config.yaml
n_layer: 8
d_model: 320
n_experts: 64
experts_per_token: 6
d_expert: 96
d_shared_expert: 0
activation: "swiglu"
moe_layers: [0, 1, 2, 3, 4, 5, 6, 7]
router_score: "softmax"
normalize_top_k: false
routed_scale: 3.27
balance_loss: 0.0109
balance_bias: false
router_bias: true
n_groups: 4
groups_per_token: 2
init_std_router: 0.00633
lr_router: 0.000661
n_head: 5
n_kv_head: 1
head_dim: 64
vocab_size: 8192
norm: "rmsnorm"
norm_place: "pre"
norm_eps: 1e-05
positions: "rope"
rope_base: 10000.0
rope_fraction: 1.0
qk_norm: true
attn_scale: 0.125
tie_embeddings: false
parallel_block: false
init: "uniform"
init_std_qkv: 0.0295
init_std_o: 0.0295
init_std_up: 0.0295
init_std_down: 0.0
optimizer: "adam_variant"
lr: 0.000863
lr_mult_o: 0.601
beta1: 0.95
beta2: 0.98
lr_head: 0.0107
warmup_steps: 528
schedule: "cos"
final_lr_fraction: 0.1
batch_tokens: 65536
seq_len: 1024
doc_mask: true
z_loss: 0.0001
train_tokens: 459900000
steps: 7018
dataset: "wikipedia_en"
Below are experts of layer 3 (counted from 0) of a mixture-of-experts language model. Rows are named gate (a neuron's input weights, with its number), up (a neuron's input weights, with its number) and show model dimensions 160-319. Each number is 128 + 32 x the weight over its row's rms, rounded and kept within 0 to 255.
Before each expert's rows: a language model's description of what the expert responds to; "mostly gets" lists some tokens that are sent to it at least half of the time. This comes from a sample of Wikipedia text that the model never trained on.

# expert 31
Word-initial consonant pieces
mostly gets: " fl", " comp", " th", " sh", " sp", " dec"
gate0 [152 173  99 122 112 107 153 126  61 106 152  91 162 172 176 172 189 192 106 186 168 131 108 135 154 175 174  78  97 137 119 118 108 159 187 115 141 171 158 141 121 116 100 125 159 147 149 134  83  84 205 164 161 156 108 144 165 166 155 134 152 155 128  78 122 113 160 146 172 165 172 200 147 118 145 128 141 151 101  64 126 128  58 125 135 128  98 106  93 118 113 163 121 137 124 155  93 170 125 147 115 155 150 120 107 103 111 109 139 103 116 156 172 127 106 114 116 137 121 116  89 159 135 120 148 110 126 137  90 138 148 142 154 167 122 132 135 154 140 140  90 151 127 119 112 192 169 101 183 100 137 111 141 140 142 146 144 116 155 136]
up0 [127  77 112 113 109 136 142  74 165 110 139  88 101 123  99 139  53  89 113 146 144 124 100  77 108 132 153  81 124  76 168 181 111 153 140 142 138 128 131 118 124 165 109 150 113 108  92 154 138 114  53 138  72 204 166 108 155 103 157 100 172 113 139  82  72  80 159 158 126  99 139 109 123 108 117 103 147 107 135 134 132 176 145 151  45 184 183 173  97 110 134 117 134 137 136  63  94  61 110 169  88 102 114  92 158 134 170 113 133 154 225 138 138 111 101 137 121 117 128 147 113  64 168 143 100 153  91  99 142 146 125 147 100  80 149 196 108  93 123 111 122 161  95 155 162  90 139  78 106 135 161 121 107 154 139 103 147 135 128 165]

# expert 45
Name and word endings
mostly gets: "burg", " ar", "ca", "olis", "ski", "sky"
gate0 [ 70 139 140 119 122  57 112 109 137 138  48 154 161 123 102 111 106  88  59 124 152 102 151 126 206 121 163 121  91 130 207 126 120 127 112 103  62 169 126  92 196  72 175 179 153  68 111 140 139 110 168 145 120 141  79 165 102  72 106 165 114 111  71 120 156 145  76  88 147 136 169  86 131 105 155 150 141 105 144 165 142  67  99 124 143 100  64  92 130 158 152 143 118 157 166  92 109 116 161 164 127 101 118 141 126 119 147 108  15 139  72 146 146 104 132 124  72 145 102 140 119 140 132 163 121 155 119 107  79 136 155 212  82 108  39 154 149  36  60 135 171 116 176 129  97 129  65 151 126 133 149 158 104 119 159 114 152 137 137 150]
up0 [ 91 189 178 120 111 122 102  56  86 125  98 126 165 184  90 177 136  93 129 130 108 101 133  85 144 173 122 125 110 159 113 135 150 104 169 153 119  90 125  87 105 137  88 122 106 138 109 126 180 125 106 165 136 151 147  83 207 110 146 115 148 112 155 143  70 143  80 147 107 116  85 146 126 108  48  89 123 120 202 105 186 107 132 117 146 213 117 130 107 151 126 174 162 147 141 137  92  98 148 166  79 138  96 101  54 143  63 118 136  87 125 152 170  98 143 157 117 156 198 154 108 130 182 136  89 122 118 141 144 194 130 186 160 125 157 156 117 128 202 146  94 146 154 138 146 102 163 110  75 123 146  95  85  95 118 111 154 101 143 146]

# expert 26
Mid-word syllables
mostly gets: " cont", " ext", " imp", " spec", " comp", " ac"
gate0 [133 146 126 115 129 118 105 151 182 147 114  88  94  72 140 136 127 120 131  86  94 138 152 165  92 141 145 108  99 108 175  85  91 108  90  84 141 134 128  93 160 128 135  91 159 148 147 150 135 165  64 132 142 125 114  71  94  83 130 154 135  80 146 150 137  78 139 157 130 107  83 126 108 116 141 117  93 160  90 120 171 111 123 141 132 159 146 153 142 124  74  99 171  98 134  70 156 165 136 206  81  60  92 157 108 106 141  71 151 130 153 128 104 133 158  99  81  72 145 116 126 146 142 176 141  65 170 168 140 139 102  98 208 122 156  76 164 169 150 141  92 111  95 102 112 138 132 126 124  51 123 139 140 161 195 115 119  87 113  88]
up0 [130 138 102 104 119  97 154 178 149 176 136  88  57 146  89 148 107 112 128 116  95 113 158 172 150 115 165 142 124 130 174  58 107 143 146 142 111 220 141 123 128 145 136  79 137 186 105  74 160 187 135 150 119 110 154  87 108 115 165 163 145 151 136 137 109 110 154 184 156 135 138 167 137 122 120 136 153 188 130  69  52  62 127 155 139 124 113 158 121  86 107  98 116 105 127 116 141 122 129 137 122  64  79 142 113 142 163  71 112  83 148  88 120 100 114 150 146 132 114 139  61 124 135 117 111 136 185 174 173  85  53 158 155 135 119 146 148 175  57 170 133 113  56 101 118  91 105 126 167 144 135 166 132 118 141 152 161  92 135 158]

# expert 58
Proper adjectives and tables
mostly gets: " Western", " medical", " Eastern", " Islamic", " Roman", " National"
gate0 [154 125  94 134 150 132 147  97 160 166 136 136 107 161 116 173  82  19 120 160 223 182 143 114 167  82  92 122 148 179 198  88  68 142 140 109 118  90 115  79 102 133 107 112  91 168  66 106  88  84  47  96 142 184  93 124  64 179 109 123 144 128 144 128 133 164 114 186 133 152 127 170 175 168 129 157 142 118 113 133 126 113 177 108  95 146 137 128 126 133 136 144 170  98 175 100 109 118  82 186 113  89 111 189 149  85  82 204 130 140 107 107 133  85  55  94  94 173 139 119 117 157  75 134 122  92 110 128 131 114 138 145 132  97 114 114 173 150  91  99 140 138  85 109 117 118 108 148 155 108 169 137 128 128 141 170 123 140 118 143]
up0 [186  62 146  97 124 109 120 131 173  71 186 135 122 117 151 108 163  57 114 189 145 170 118 110  94 169 132 116 138 160 157  83 106 153 154 160 122 156  98  21 108 118 177 118 102 141 137 100 115  94 147 130 151  90 115 152 124 143 117  94 149 169 158 185 162  99  76  75 174 167 127 127 136 172  88 190 111 126 168 117 133 161 130 124 184  96 187 117 104 199 114 116 105 102 145 132 129 137 133 154  99 127 161 154 179 171 157 125  80  92 131 106 100 101 147 133 138 148 107 100 166  94 149 176 120 154 153 157  98 150  78 126 176  52 164 111 119 102  97  95 125  96  41 102  84 175 102 105 133 137  88 169 176 118  69 133 119 116 145 125]

# expert 5
Table and infobox labels
mostly gets: " Award", " album", "°W", " MPC", " Battle", " Championships"
gate0 [ 76  90 125 117 156 109  88 177 151 148 127 119  93 181 141 124 138 103 153  85 143 104 155 121  93 148 147 205 117 121 121  95 111 175  78 169 148 112 107 143 147  96 105  56  96 101  90 148 157 124  84  98 121 116 201 118  97  66 157 138  91 128  92 118 147  68 138 190 108 144 127 142 108 101 149  99 162 147 139 109 185 169 155  77 117  90 108 155 127 175 122  61  98 100 140 125  96 175 160 136  87 143 117 149 133 113 175 161 118 162 116 157 119 165 105 143 124 111 183 179 127  71 100  91 114 105 107 114 132  83  93 147 203 101 131 165 126 140 127 141 157 132  93 142 122 180 136 164 165 145 138 120 156  72 109 151 165  59 101 102]
up0 [164 144 168 134 136  87 172  92  85 129 137 133 153  77 175 117 172 175 118 218 153 140 120  98 140 124  97 109 158 175 115 157 168  97 160 119 118 125 139 138 118 147 156  89 134 121 154  88 105 135 131 120 173 117 153 195 117 186 119  87 151 128 140 115 120 173  88  82 129 154 130 115 129 138 136 121 147 148  94 142 126  94 113 205 140 136 127 133 134  50 142 166 137 173 146 168 189  94  97 126 112 112 149  56 106 172  83  56 110 143 144  32 136  89 148 146 128 124 135 122 140 138 111 183 198 132 129 133 164 158 101 122 102 123 184 106 141 129  70 123  75  82 135 163 135  85 174  88  79 119 156 130  92 134 124 174 135 231 125 184]

# expert 33
Consonant word fragments
mostly gets: " educ", " Abb", "hib", " Rh", " Br", " pr"
gate0 [ 84  54 146  83 145 132 143 199 161 128 119 149  89 173 116 141  82  58 161 120 128 140 154  92 133 107 110 187  90 145 116  85 171 159 121 102 116  76 174 127 153 141 168  99 146 104 146 121 113 153  82 100 107 150 152 137  95 114 121 139 131 113 143 189 146 125 154 120 133 119 177 142  83 140 212 177 135 170  57 195 117 134 132  83 152 127 142  85 200 151  86 132  73 175 143 137 110  98 116  93 134 148 177 142 104 140 135 140 126  88  66  81 106 100  69 125 108 121  80 130 131 139 172 162 115 150 139 142 140  91 123 156 153 143 103 153 118 134 167 115 119 102 112 121 123  83 120 146 115 189 132 116 110 140 182 157  83 110 146  76]
up0 [122 114 160  96 170 137 141 126 129 127 154 173 135 131 119 181  99  58  99 172 141 106 113 168 164 138 168 161 133 136 174  94 110 107 113  91 180 138 103 167 133  81 153 114 166 128  98 107  88 117 103 104 110 165 131 114  76 127 132 142 146  99 132 129 145 152 104 111 146 157 175 103 180 149  67 107 148 102  94  90 123 132 166 127 120 152 125  76 148  88 112  96  80 140 121 104  85  85  98 114 114 178 149  69 143  86 142  91 161 115 101  80  78 133  82  79  67 110 104 156 161  89 157 116 179  83 143 130 193  95  81 128 204 118  81 105 123 148 115 155 120 106 119  37 165 133 111 107 143 208 148 141 142 178 169  98 160  97 102 132]

# expert 52
Determiners and table separators
mostly gets: " the", " his", " its", "The", " their", " her"
gate0 [ 80 107  79 128 128 198  84 146 101 117 107 139  86  85 188  91 110  91  94 130 160 163  69 160 102 145  97 141 121 132 137 125 109  93 195  93 128 111 132 141 155 176 103 131 111 114 137 135 116 145 117 152  88 142  87 120 147  80  77 150 163 146  78 158 116 175 107  87  84 143 183 116 130 154 156  83 127 199 104 168 152 122 106 155 111 112 141 170 186 162 106 110 165 123 161 163 109  69 132  92 133 121 116 162  90 115 114 155 114 168  87 140 128 128 144  70 118 150 158  86 130 154  71 196 106 113 150 151 143  95 198 143  76 144 131 127 181  86 124 105 177 155  74 114 128 144  63 128 126  95 156 152 165 122 116  93 119 128 118  91]
up0 [102  92  44 153  71 179 117 135 128 135 145 171 142 114 108 126  84 144 106 128 100 130  93 135  59 162 124 134 134 101 158  90 123  76 188 131 156 135 117 124  90 139 105  92  72 120 141 143 189 114 141 147  65 107 113 124  88  80 137 150 119 187  75 139 191 159 133 114 133  73 148 113 137 165 143  97 148 130 140 165 132 101  94 201 114  96 132 156 127 147 140  94 170  84 148 159 129 119 175 138 147 163 183 113 139 178 131 121  66 121 119  48 144 105 144  80 133 148 161 140  90 139  93 198 164 153 163 109 136 119 172 119  79 132 129 206 184 113 159 130 126 198  93 139 107  59 116 139 117 143  85 115 138 116 137 109 105 137 139 132]

# expert 1
Infobox labels, common verbs
mostly gets: " Born:", " went", "Personal", " Species:", " Country:", " Died:"
gate0 [183  85  54  78 115 140 126 132  63 112 112 117 120 141 136 112 168  63 166 111  89 133 177 167 123 149 102 174 134 155 174 102 120 182 126  87 173 141 198 165 101  73 120 125 153 124 134 165 137 204 103 102 130 110  85 163  95 149 143 170 149 157 122 176 111 117 110 104 146 109  85  89 105 171  87 150 100 120 118  77 136 157 151  77 141 112 155 173 137  99 124 130  92  99  80 109 116 140 121  93 133 102 152 118 119 151  98 146  83 129  92 206  94 139  95  87  70 111 143 128  70 144  78 187  99  76 149  89 147 147  92 141 129 116 154  99 171 152 109 154 129  82  92 150  95 148  64 116 117 122 141 136 182 104 114 164 109 172 150 169]
up0 [123 143 102 166  87 166 142 153 146 138 108  85  91 148  77 131 126 121  46  87  89 131 137 146 124 103 158 190 112 105 123  91 107 161 148 113 114 132 111 122 144 131 149 127  98 132 151 181 110 116 170 180 109 202  98 121 158 117 103  90 121 161 112 137 102 155 119 100 167 204 156 175 133  88 136 105 140 139 145  52 170 115  86  95 141 160 125 119 191 153 118 122 162 156 139 134 161 131 102 103 152 174 110 144 194 160  96 161 134 149 173 138 184 163 104 121 137 164  59 136  99 136  86 165 107  94 147 103  68 108 128 127  91 152 103 111  76  63 140 155 182 170 148  79  80 108  77 123 161 103 169 166 163 147 150  87 118 161 118  85]

# expert 47
Conjunctions and clause links
mostly gets: " with", " than", " and", " being", " are", " was"
gate0 [120 153 106 187 133 109 155  98  81  64 125 114 178 170 100 103 113 132 168 130 157 134 126 136 156 108  68 131 114 133 123 149 138 103 112 102 150 165 152 145 167 187 149 154 108 107 133 140  93 144 160 119 155 136 133 169 155  97  88 166  86  90  95  77  97  76 130  91 129 149 206 148  97 167 106 127 103 198 189 177 143  74 106 145 171 125 118 123 135 172 139 107 141 204 190  85 111 100  99 168 177  70  37 106 123 148 145  63 113 186 130  84 139 109 128 121 113 112 116  67 163  90  76 121 153 136  98 116 120 152 143 122 123  87 101  88 155 176 166 168 142 155 135 119 119  64 124  91 156 106 116  90  43 155 113 214 125 177 217 116]
up0 [108 141 122 113 203  98 158 107 141 170 151 129 113 155 147 111 134 107 109  50  40  87 115 129 114 150  84 122 140 154 112  97 163  83  75 114  94 139  92 126 144 113 189 128 130 106  51 102  90 105  60 119  38 162 137 124  94 123 100 124 154 105 101 130 122  96 183 141  67 155  97 183 103 150 148 102 137 158 173  99 181  94 175 163  92 171 138 113 161 142 128 148 116 128 180 172 172 196 195 144  57 143 134 114 219  87  89 139 188 135 157 131 162 115 176 113 118 162  86 115 122 176 133 122 138 141 156 138 137 139 151 106 125 108 143 113 160  84  94 123 167 124  91 107 138 111 142  84  39 126 126 107 190 195 136 115 146 113 130 149]

# expert 3
Infobox field labels
mostly gets: "|---|---|---|---|---|", "|---|---|---|---|---|---|", " Genus:", " inter", "|---|---|---|---|", "Personal"
gate0 [136  85  93 120 105 199  96 124 143 148 129 138 109 139 149 144 123 112 148 230 118 135 179 126 198 168 122 177 105  85 136 149 100 137 117  94 149 163 113  79 156 136 120 120 148 116 141 117 157 170 140 133 193  96 129  94 129 101 147 147 125 116 161  93 208 136 174 157  92  57 128 138 135  97 116 135 148 171 155 121 132  86 143  97 102 101 129 170 167 152 116 105 166 117 166 175 175 141  74 133 118  89 159 192 135 101 157 134 127 125 139 102  37 143 165 160  99 149 105 109 116 139 135  78 172 121 107  52 109 100  84 146 178 184 175 223 129 150 155 121  66 107  69 155 151 122 117  98 122 156 156  82 111 130 147 188 132 117  84 100]
up0 [131 153  83 196 132  99 126 133 124 114 149 152 161  73 130 106  71  93  61 130 128 153 105 130 136  51 131 134 135 146  94 113 105 138 120 174 115 111 104 108 111 155 148 111 106 151 119 176 116  79 118 157  98  86 145 152 109  62 116 135 121  83  76 172 109  66  58 154 104 110 162 172 135 104 141 104 121 118 111 120  76  90 105 112 160  92 173  88 101 153 126 159 162 124 137  98 102 118 138 154 118 153 130 123 112 187 168 178 167 196 143 100 145 104  92 122 121  76 143 102  86 148  86 134 136 149 141 184 128  70 123 153 138 129 128  82 116 108 171  99 182 103 102 115 130  70  99 181 119 158  46 206 133  99  91 124 137  70 112  91]

# expert 16
Mid-word fragments
mostly gets: " fl", " th", " dec", " sp", " comm", " rep"
gate0 [ 68  81 124 107 103  82 148  99  99 144  86 120 167 175 158  62  79 119 140 118  89 127 103  84 127 137 127 148 126  84  49 115 104 200 150 115  77 137  89 126 114 158  94 156  91  76 106 116 123 108  80 114 106 140 154 175 113 137 104 131 203  98 125 193 152 127 112  93 130  92 137 147 110 139 129 141  74 172 108 157 136 194 121 154 112 126 127 159  87 118 129 173 149 158 152 116  98 191 155 135 136 187  98 121 173 100 138 145 105 119 117 140 135 151 106 129 113 163 120 110 138 211 149  93 140 120 130  94  87 150 161 172 130 125 133 121 152  78  94 118  81 111  79  83  72 126  92 148 169 130 123 136 105 129 136  86 141 175 141 105]
up0 [ 97 148 117 100 163 109 138 143 173 135 162 110 112 122 119 186  99 157 172 192 123 137  93 134 128 127  59 137 152 119 180  46 165 133  84 129 133 101  85 124 132 135 132 103 129 169 122 152 141 153 154 161 148 120 104 126 134 108 134  94  66 112 141 106  87 172 141 166 109 149 140 146 172 151  92 162  95 149 147 111 181  66 171  93 133 158 106 124 113 127 100  79  95 102 160 170 135 119 145 160 150 106 144 108 154 153  94 134 189 158 152  62 162 171 127 102 146 102 139 141 154 137  90 128 120 105 155 145 131  98  86 118 167  81 131 186 100  71 105 139  95 125 135  88 121  80 135 201 144 158 106 125 159 118 187 112  93 134 146 110]

# expert 43
Proper-name middle pieces
mostly gets: "burg", " Mag", " Austral", "Ind", " Philipp", "par"
gate0 [131  94 141 113  56 105  94 104 137 153 127 167 104 173 174 126 170 128 175 103 158 131 166 123 208 159 103  89 100 132  70 133 127 215 169 128 140 146 163  86 147 142 115 147 146  71 113  92 122 111  43  81 123 168 110 195 140 112 114 146  72  82 120 118 125 173  96 188 158 130 107  86 120 149 161 154 107  63 111 163 156  85  82 136 112 108 148  68 120 120 150  83 175 131 147 186  94 103 131  99  72  55 178 132 100 143 101 102 113 119 146 113 121 139 104 149 182 173 125 140 109 155 136 124 137  97 152  84 102 166 134 155 133 102 119 119 122  55 137 154 138  99 165 110 187 104 110  62  86 142 151 151  99 115 146 137 106 135 187 203]
up0 [143 140 123  86  46 130 189 164  81 101 102 156 147 107 112 117 135 127 176 173  94 103 149 188  63 166 131 196 124 165 143  93 192  83 140 161 123 195  85  76 117 115  98 141 103 131 111 107 142  93 131 133 181 176 154 135 106 119 118 141 180  76 116  78 172  83 145 136 117  88  96  89 149 116  79 125 128 141  71  90 148  74 134 112 137 106 119  86 159 138 147 122 124 120 170  98 126 110 140  98 161 124 194 131 156 125 133  79  87 128 114 147 139 137 127 136 118 135 185 142 140 184 137  78 143 129 110 117 214  98 158 161 177 118  60  69 154 128 123 154 135 150 149 131 104  86 142  91 144 157 144 105 116  78 138  80  63 187 122  90]

# expert 36
Table cell separators
mostly gets: " —;", "|", " |", "|---|---|---|", " Episode:", " –;"
gate0 [140 138 176 168  73 187 101 127  95 174  91 155  88  94 111 103 152 142 153 108  90 153  94 125 121 116 126 137 151 123 138  85 174 175  84 133 178 110 155 124 148  89 146  84 161 164 106  94 159 157 177 132 122  99 158  89 125 107  77 148 121 161 126 101 101 124 114 141  92 121 113  78  99 142 106 115 169 102 150 149  83 117 113  72  84 123 121 133 159 132 113 149 127 128 192 112  67 114 133 117  97 109 129 121 171 175 167 105 133 110 161 116 140 161 137 114 159 134 167 123 136 202 133  78  74 104 157 100 130 209 109 113 165 150 165 130  61 136 127 109 137 130 154 152 123 138 146 101 127 151 116 129 172  98 152  92 161 162 166 131]
up0 [119 180  74 134 101 194 110  81 171 136 141 145 106 159  72 143 149 124  81 100 114 146 177 168 180 164  61 143 145 130 134 123 132 112 148 143 164 162 164  92 137 136 115 171 105 136 104 165 139 102 148  85 156 152 104 120 114 128  48 163 124  97 120 139 157 127 126  92 109  86 158 105 159 108  91  99 165 119 112 142  65 119 132 156 186  96 137 119 122 150 148 156 132 139  77  83 150 156  89 143 143 103 108  98 132 122 141 113 161 152 135 122 120 151 123 145 102 112 150 139 102 124 133 182 121 140 162 130  97 132 101 147 146 118 100 125 111 196 129 113  70 205 151  62 116 183 135 159  90 172 143 133 196 119  99 112 173 100 141 167]